{"hidden_size": 512, "experts_per_token": 1, "moe_layers": [0, 1, 2, 3, 4, 5, 6, 7, 8], "normalize_top_k": false, "balance_bias": true, "lr_router": 0.000619, "vocab_size": 8192, "norm_eps": 1e-05, "tie_word_embeddings": false, "optimizer": "cautious_adamw", "beta2": 0.99, "batch_tokens": [65536, 131072, 262144], "train_tokens": 429900000, "dataset": "wikipedia_en"}
Below are experts of layer 2 (counted from 0) of a mixture-of-experts language model. Rows are named router (the router's row for the expert), gate (a neuron's input weights, with its number), up (a neuron's input weights, with its number), down (a neuron's output weights, with its number) and show model dimensions 320-383. Each number is 128 + 24 x the weight over its row's rms, rounded and kept within 0 to 255. Numbers have three digits each.
Before each expert's rows: "raises" lists some tokens whose logits its average output raises strongly, later layers aside; "comes after" lists some tokens at least twice as common just before its tokens as in all text. This comes from a sample of Wikipedia text that the model never trained on. Tokens count by the router's weight.

# expert 3
raises: ",", ".", "'", " ", "-", " and"
comes after: " ", " (", "-", " S", " \"", " C"
router:117134141145162147146127083114176109144106142142128087151124160145101162100112143115132163143118130143083129101147110110144125106119113158112097132144105097169113147110136100084158163147085137
gate10:131117141120133127125112155145118156112101108133107114125156122121078127107180141108115112144127122127110119118155149115114190138156136122121137091151080119124127158056116117110141137149146107
up10:112080124100114164115165139072096146123108158103098135142130111131118141128093078102131141118126147141158099165123088142104094138137106113117100170140111145094150126155113115147125115128163134
down10:091122114155121124146138113123157103130097147098118113130171134093110100124150125163137084135176142124187124180156140094108106155132124137144119152161140169143164119113133134147114144133142124
gate11:145127142122129096114154117081132090091127116067118158148123102156101103119101130117142094108090120115099115126124167191094106107125180083145133115149147119105145146146143104143118115132115160
up11:177113116138118097095105126124132078157113121141157160121128115158102138123134122158102102143099101125129111170123143116109138119097141132170172130166147083132123136107129126109156135153106141
down11:115174127117106147105105118103160113120144127155120142099152116150109142199117112125133160138170066172154095100132131073174140128132124132129115134172101093116125111146130099124128130122116118
gate12:116147132178132116137144133138116145134050119111111136104127117151128139092105156132134094117119150097108118114125151107126133161112163111132131112113148137130179135098148098151115108105142116
up12:092115124132105128117096131101145102148108130151098126130142165147107150129130147170157123116081135137116140119121147105122131140071156121162109100081141142151129137109170115115107120081165159
down12:123091153105140126108093158145127151143149126162127074134102100129090133142190143135144101136132124154134137067157116138114135149112122129144151224138089110128149116148097121158089095149163100
gate13:126137160081091155121139119152144128142119092116181138114084169127153113120131127114140108143101138126127174122111136118189128130112148152176179115088111117168138146142138113111144105184111099
up13:182082109090137143110156111135157139118112096126160112161116149131122120152131124133109156151094133122124164120126079115126157122130083160143124135115087160112145075126084143112114115132110134
down13:148114140110110110124158165130103124116144137128173109150154167160136149084114101116109152127111138130091138126156133111145138096113097161070139125124128128120110154092106152126105172120127145
gate14:119096127098093153119105123106117133118132151167125104152110178143104137155114144136185134145150122142118126188151080094096137137152127167128084119142137153101115163108146128080110074126130137
up14:128126149127123135161096056082144171146135076123121133115112164161140109109110136179109107156112084130135104121171095146135131142125126090095132107133111165127100147108144103111140135114120082
down14:112138151109145105146138131091146096129125164141118088154159169134103141117117115089122101147122132120121119132086158105128129129160160123129144090104130124147101138149137145180173122132136127
gate15:126171152116115122134125063128131118142140136133143141135159133142159123127141166137132119103149122137179117163106140126142129149119125132127089083105123132179089121132118095154126096145102110
up15:131092129143148153129121155138094164145100145112107086124114122099101121125136086128107120184093143103133086123148086125165119141167171099075153094130115118078150180111092088137157131162125176
down15:102086168134147133107073113150168137137118129113130109180123102093127111115121124122122134138129150141143132153154135073104126100131125150153160145155117108111110111157118121169150096142130078
gate16:106152113179148118088129159152133142154125152093109124145156140158150113156141127113099138144162173111112157119154145141144097132097151140138118103146122136174138162128109121101101173139072154
up16:117113140185149101135102188139127124079141172066074111118142111118134130095105166156135124115143156135130105108163117145147100152136169119171095144169094129115134165116113067156118128123136102
down16:125158086089127138135145121159162137143116131127160141127129169170162122154122122103111179129107118136139131173116108131146127105097111109130105102169103113140146109183142176085128140127098145
gate17:115169073136127162124117108154110115110129134136114100144175123090156114114171113167126129110095153109114124154108193118072117149100099120154124125185091120132123158131133149110168097163123158
up17:124135136140149129165101123104144161101151153084102164112139138101145098131161151130120118147100103137095061123121126151110124181157120154123189136149098101161107137164141127143151107171138128
down17:117119131105103122078153133112147133149087119143110176161117135154142121139136154143149135127128118153156123110140122149127129170142108144188148152149136100141124160135160120097142124137128072
gate18:159141120134094100133117112140153111101132141087159143114119118116090161122142171143163127137127090115116125143132131110099079133122083081097151104116085152107144129113117123125148099137168174
up18:161101123120101138116150169120128148089154148148155117139146144122101138120116164130152134150132136117142120118128104165146106096167147114087168123095124111096133125116150089134161129124177154
down18:140145125162088158085134104120112109147123133154133101120103124111117118152174080142076125138140168130121106114120107121123135131153145132175189121126121112145151102165155074216141122127105104
gate19:099137132176175097125134136147159143114121084125132104146132150130106117115097174121102131134139157089121150123127129116102142121144165106104164105094074108157146132120134114141110146135140141
up19:137158120159138105184141136122148137165098103124107096133121086149100178064106172133116148095143141124115181117146116088074084132118135127102141136074078137145105110123158100169123128092096115
down19:087096121110114147095114146156106144124141149145122115172150137151149150132132110090136158074148091145121134090129131108137150141102112112134144102119075114141179133172123158159124135135132106

# expert 0
raises: " ", "\n", ".", "s"
comes after: "0", "9", "2", "\n", " W", "'"
router:100161146152142138149137141136120157114106168139155138103161135100115096097097120129134155106098132151116147131121171120136128132169102108111160184134111147111129128147105117141094109164150132
gate10:104104151136143140146129111122102127153092118144199112106129134166125114132125154149136115131125147149122164120123102117160164083150095123115124149095089138090157143110120095116100161097131104
up10:103153114132122112119115098089116150155088156164139097140126142114118162131116144090172132119111136095137131152102140124161095112146096102146116102074120134173125081097159119080143140131143171
down10:106073058132122173156183093127110144132126105124093137118129116107121138140112100099114145117116150101112115144099130094129133137098099121136148132093142085096160157144137083080116102146143180
gate11:120144146172135113122151105150091114184040126106094163150141107116105132144166129142144117131138168128144143140148133134136150141116125131120107077134158123135133171132136162112128133122156129
up11:137079118132136140152097126119101130127209101141123118120132120113166096109147112119115143152083103141124115095113135122130096107143121151148134110105175111132101105152102119128122119091103153
down11:134099116173136111140146142111098151092137153154134120124145165069088143100134104118124110092123151178163140123115113176154090157148108108143136099170140122112129137141106092121149117136195086
gate12:155142135147148114120160121114125143080137102133146155106115159133149095153119137135167126137112127118131108077114170126124102091127128156102138109162103147132124108125131154113129158128169149
up12:158134141095118085168130156149131118155187173164134105101133104130123149141099148109113091137150146108110150150105091133138135110123136137152163147101138141130148146136115087143121133118164143
down12:111081126071127109116178123142147156123162101149149127122092168145088121110121135121138144085146110111144134120133138136119099126134119140103120123161106139112134089127157121128117150135156125
gate13:076105153092155126107102145152126124134130113118106122138107140117116130156152153143070137101116147157144123130136119111115136143113137127146119160106100130119126081124115109138120085112122121
up13:150133121141152137127151133103144095122149128169118122164180108126118163123156137089159159110103086164092075142134142164072129096142128157126174107119137117171154132104083165081154124100164131
down13:135123147102134096124181119122103108132161144114162100119112062129115119116127147156131128133151094114124101158095159100131177158114127133151106104129130148163158122128101101125103109117141143
gate14:108132155157143111133148115114128181159123121133125103152095137123131110159128144117148133178158152140114158132130116118138119125103123181121103132135112182135143111157157131110132110112115114
up14:144136165133171100089167134133141194131136071131095131135153121106148117121123160110077098155130107105120116121152134150126173122119116118141144092099124140134134130133151133127121149127126178
down14:118132164146147108125136108121166147139128159099118099106161073146135104135121121166054119114124136158160135193126072132148128130176136109121169177135111139113114133114098125154111106141157176
gate15:145161119109119116119104081148114160121136099206134141103132121123177138117091142079124121130126133117111132139125187107110128088095147130155107114082150135110168099141162144175139087134119136
up15:158102114093126135143098083122145078162163099134165111117125115115152111138137122127137118144083112123116177142081143134127137129126128090109109121146146113127156121136121129117139101136150111
down15:109128115114137100178169148128133128101115142130060175129145126177116114140151095120102156127165141141109079128172126121152081113121144191129172140136142101148103100087146131152122133111089134
gate16:101128117131090143120112096133129124107088125143135137072119099102123100103152128099144108103109171123116124149078151161174132109102071120100137133095114084132122126115145157135134134129157114
up16:127150165098069134124149115109133121157102158086123156089140105091123087153161141077145113124086121138102144163105110118152131130135122089140076154130123135079108106172096109113147150149198113
down16:160095121098177133142133115130165111167151090158142086171144116099112187125098137159167115143182120125109110122125129087106093122127144142119153152149114094133144135149118128118158161076093082
gate17:085096161124138091104099114117133135141156124129115138081107098146130101143119152113153155111153112138097141107135114106107113121109102155098139154146137123162129119100096120134123152162135111
up17:118110141108157145132083138098149152139084131108084157108107136133126113128174137105152124120177144090122123131119138102120091125131157157074135147198069102150143149121119132115130099155125164
down17:098152092156108169112105123097110191122128076138088124133130139098135145118176150132137156131122123133142161108127150138141112161134128123177109135095132140122155132141193123098108102096122133
gate18:150133186119074109141110161126122118137133114122093141109128113128135155175134159153168108149101153105147139156157106120135167143172101083141110096152152129108152092144152118127108112127137098
up18:154116164140167120111136118144122106115085127174142160112121120115099131107108137116076167115132101093159107124125159111158159167192122128138109120129132133156171083094113116076104125086158111
down18:141137129141108144149127112132150160117154116130126153142097085135137116140143140146124146140138156147120129093124127121135078118106142159160065203148144143167130103138133134108109117148103115
gate19:129180157111109119155109129147142121120128158132173148126143150087092179118180140116118113113154152098076141121085153124124096135116149182056180157144148122125143141138159128080136115184110171
up19:109175124104144117058157133130116133118133175173141165164131102142101150097128153137114138106156156176124089105137129145143150125096159125063159150160115138131181088171101145064127123114130116
down19:153133152126113142167118116154127130143119077120152161146134143140175142135124140149130109141109132095119140162119136104163120108140126119167111142130153169137125157115148144156111130168139120

# expert 7
raises: "-", "Scientific", "=", "\n", "Studio", " "
comes after: " |", ".", "1", ")", "==", " ="
router:142120079119115153132108123118135155125117113129154154103079156134097113138161177144090141105130107131154116094141148133155127123099151093132119106092116101147108098134154125142117104126120102
gate10:118111133109153132141141123121084144144114145117111122117127085094136161097129122120140114076138126073143121127135084115128138159107138132187135108124168171137147108129126133107166117151122106
up10:144110100112140141143124167121144080131136146103132132120099138122151110116104107137136116110094130161123153134143120149133141148172152165139132153118109143104112153155154151146081162097144150
down10:105130125149153113108161146102102108156131154084097106121117067143105143103100121147116106129122158132118122158134117160132116126118171142125168087163123143116130137135114131075125135148160154
gate11:148144132074165118159131144095136164177096135163104162121084154145150132125090126133123156131121091109134145101108130158084136107134134100146164140139136128123104091114102128108112153137105137
up11:178123122163128139107145086126134151075080173119188128116149108141081143096138152130110135106115126125143158158103080148152128156104119099104139111156129141171093146138145136120116140091166110
down11:124109162151127145141139127126130107098110142150102150122132127142141196134110154138137066160165131103125122112121185115133127074153143099152153107126140139108162137115140168162113131133153150
gate12:146165119123149084090167103137121135124105164133138163140172089147137121134122092067167154132127148135116111138105129107118132187097127139117151121181157147127169122147126153076118129176097180
up12:113138140138120181156103107082160115116132108076127081075157184163137144107127118129134123106135111105167112103149147138101119127149146113129136098078124154136040150106140133145157138102135115
down12:145147121085108101105151101129137116164124115176113138096141123119152137146131107111139094167099114130123119111142130133138080155106106128092104139128105134113106207100122127101127146168114136
gate13:123132149116137104128123118138141143141144112135123112139144131136165138125081113119161119151133124122136127079164120118139151159170128171140158124084124113141180122152088139139120139142143166
up13:135133113113173091126139137154140131157128127115149087132136136152111154136107129144099096143114166103135089137113114136135168180161150129134170077103135151145139118133115138099126144092094132
down13:106149122161114148157139091136164122126165153130174147133096147163125116133122093140143121141141096082103107122156129107122112144135109119120152129150163142135165175149141135124163114109135162
gate14:131163121081134165156119097132141146165122129154129077121127142167151094123089114104119144128104096116131135156113126112122102150100137137151109103105128138093120145122112120135150122129136086
up14:150144116149123161103152118094126156146159126114115108130119108150122095126062121117169156088121160088130081113121074170111089153087154100158110118137140126151107140069117200169137119107119116
down14:123136148120096154110083157120103109151139112103102165109107107106094117144116174132144088109121097126119120137164116185123131146111146101155071152083129061123169112105126167143115154174120142
gate15:118178166113119145107095117081134126125116116129130140135102117193099140119105107156133109140150099156151144160111129111127097148118129154128121098143187137092131107125144096127121079110145097
up15:140040139093142130107110145186143122109164109114115115089127108121126104159136124127176106148087169079129112129111137164141145126142151064168145152120116132135121123126099126096134120101155107
down15:124112130119103114116110116105137143133119128150123118107132153117119127153156119083116099156140129116145157149079122157140165119086095096140112088125121140091127141137120113074175112102126121
gate16:124144165070122098137149140133117117152114178160111154134089153127102139154122149112108126081121120109126127140087129146117173089140083120134108125103075129125176136125091160084122139159168115
up16:144125116182120161160139146144087112143076125120105113147164120081112147083129125168121135150093119104158160121122186121115100162124141126071169137193129091114177117123098114112143117074111120
down16:122102107138141151139093157149090117178138140126154128146120151111139130108098121129118141158102156121153127093148124152142117104119132085106136122145105129147145135165095145136121152093108093
gate17:123134129117156131140137130173099110159078109131147130111148124129115115158123133092112125151083127131086163114124139113145142162124117173086141099158145074161152132125157102129162067115130165
up17:157129115120154139135110147172094125159108100118146107105141118121136134171097119116146124145113142132092177123147132101094108159148115164113127114151124104166152126128137116160142088138119170
down17:133124124136134121136121124128124124131129093131137116125130121129138122255116128121133123137125128108000140131124128118132121122126114136123126117129129126133152127122145123129128126129119172
gate18:119140172134129156138127123131116167095093143150088101084140137107145090126162121105159127113142145135147090153173146134096141098125143147127130125097106129133127153108094101140100078141135140
up18:137165133086126141129122121101108179100140136159129143078150166097125091161125146161104097130125110138164088146176183118123128152099121133168114161159148105110118099085122118153114058139145161
down18:133174100176107151135118114112143128132138117107191126103112153121118100139094151127146154132136091139120125135141136135181171168136143161092129178156175135144091111151183109124069117104094148
gate19:131125174158133108124164139188124112098113138146148128116113107144145107149090117117173121131093124115145132139100130095119149089145111157111141110142116119099153128079084108111139107158091146
up19:112099129131145142101147135158067134155117146138120123149143083160117132117119130140116127174127132148161151117132105137120140088117137148110140124146158139141092114142112130147123102136129105
down19:090143150114108116108135144160082128113146131091159137145151118092109100171120137109088144162130137126131140137106169098135133072124113107107152156139149147119113099123121120123099133120134101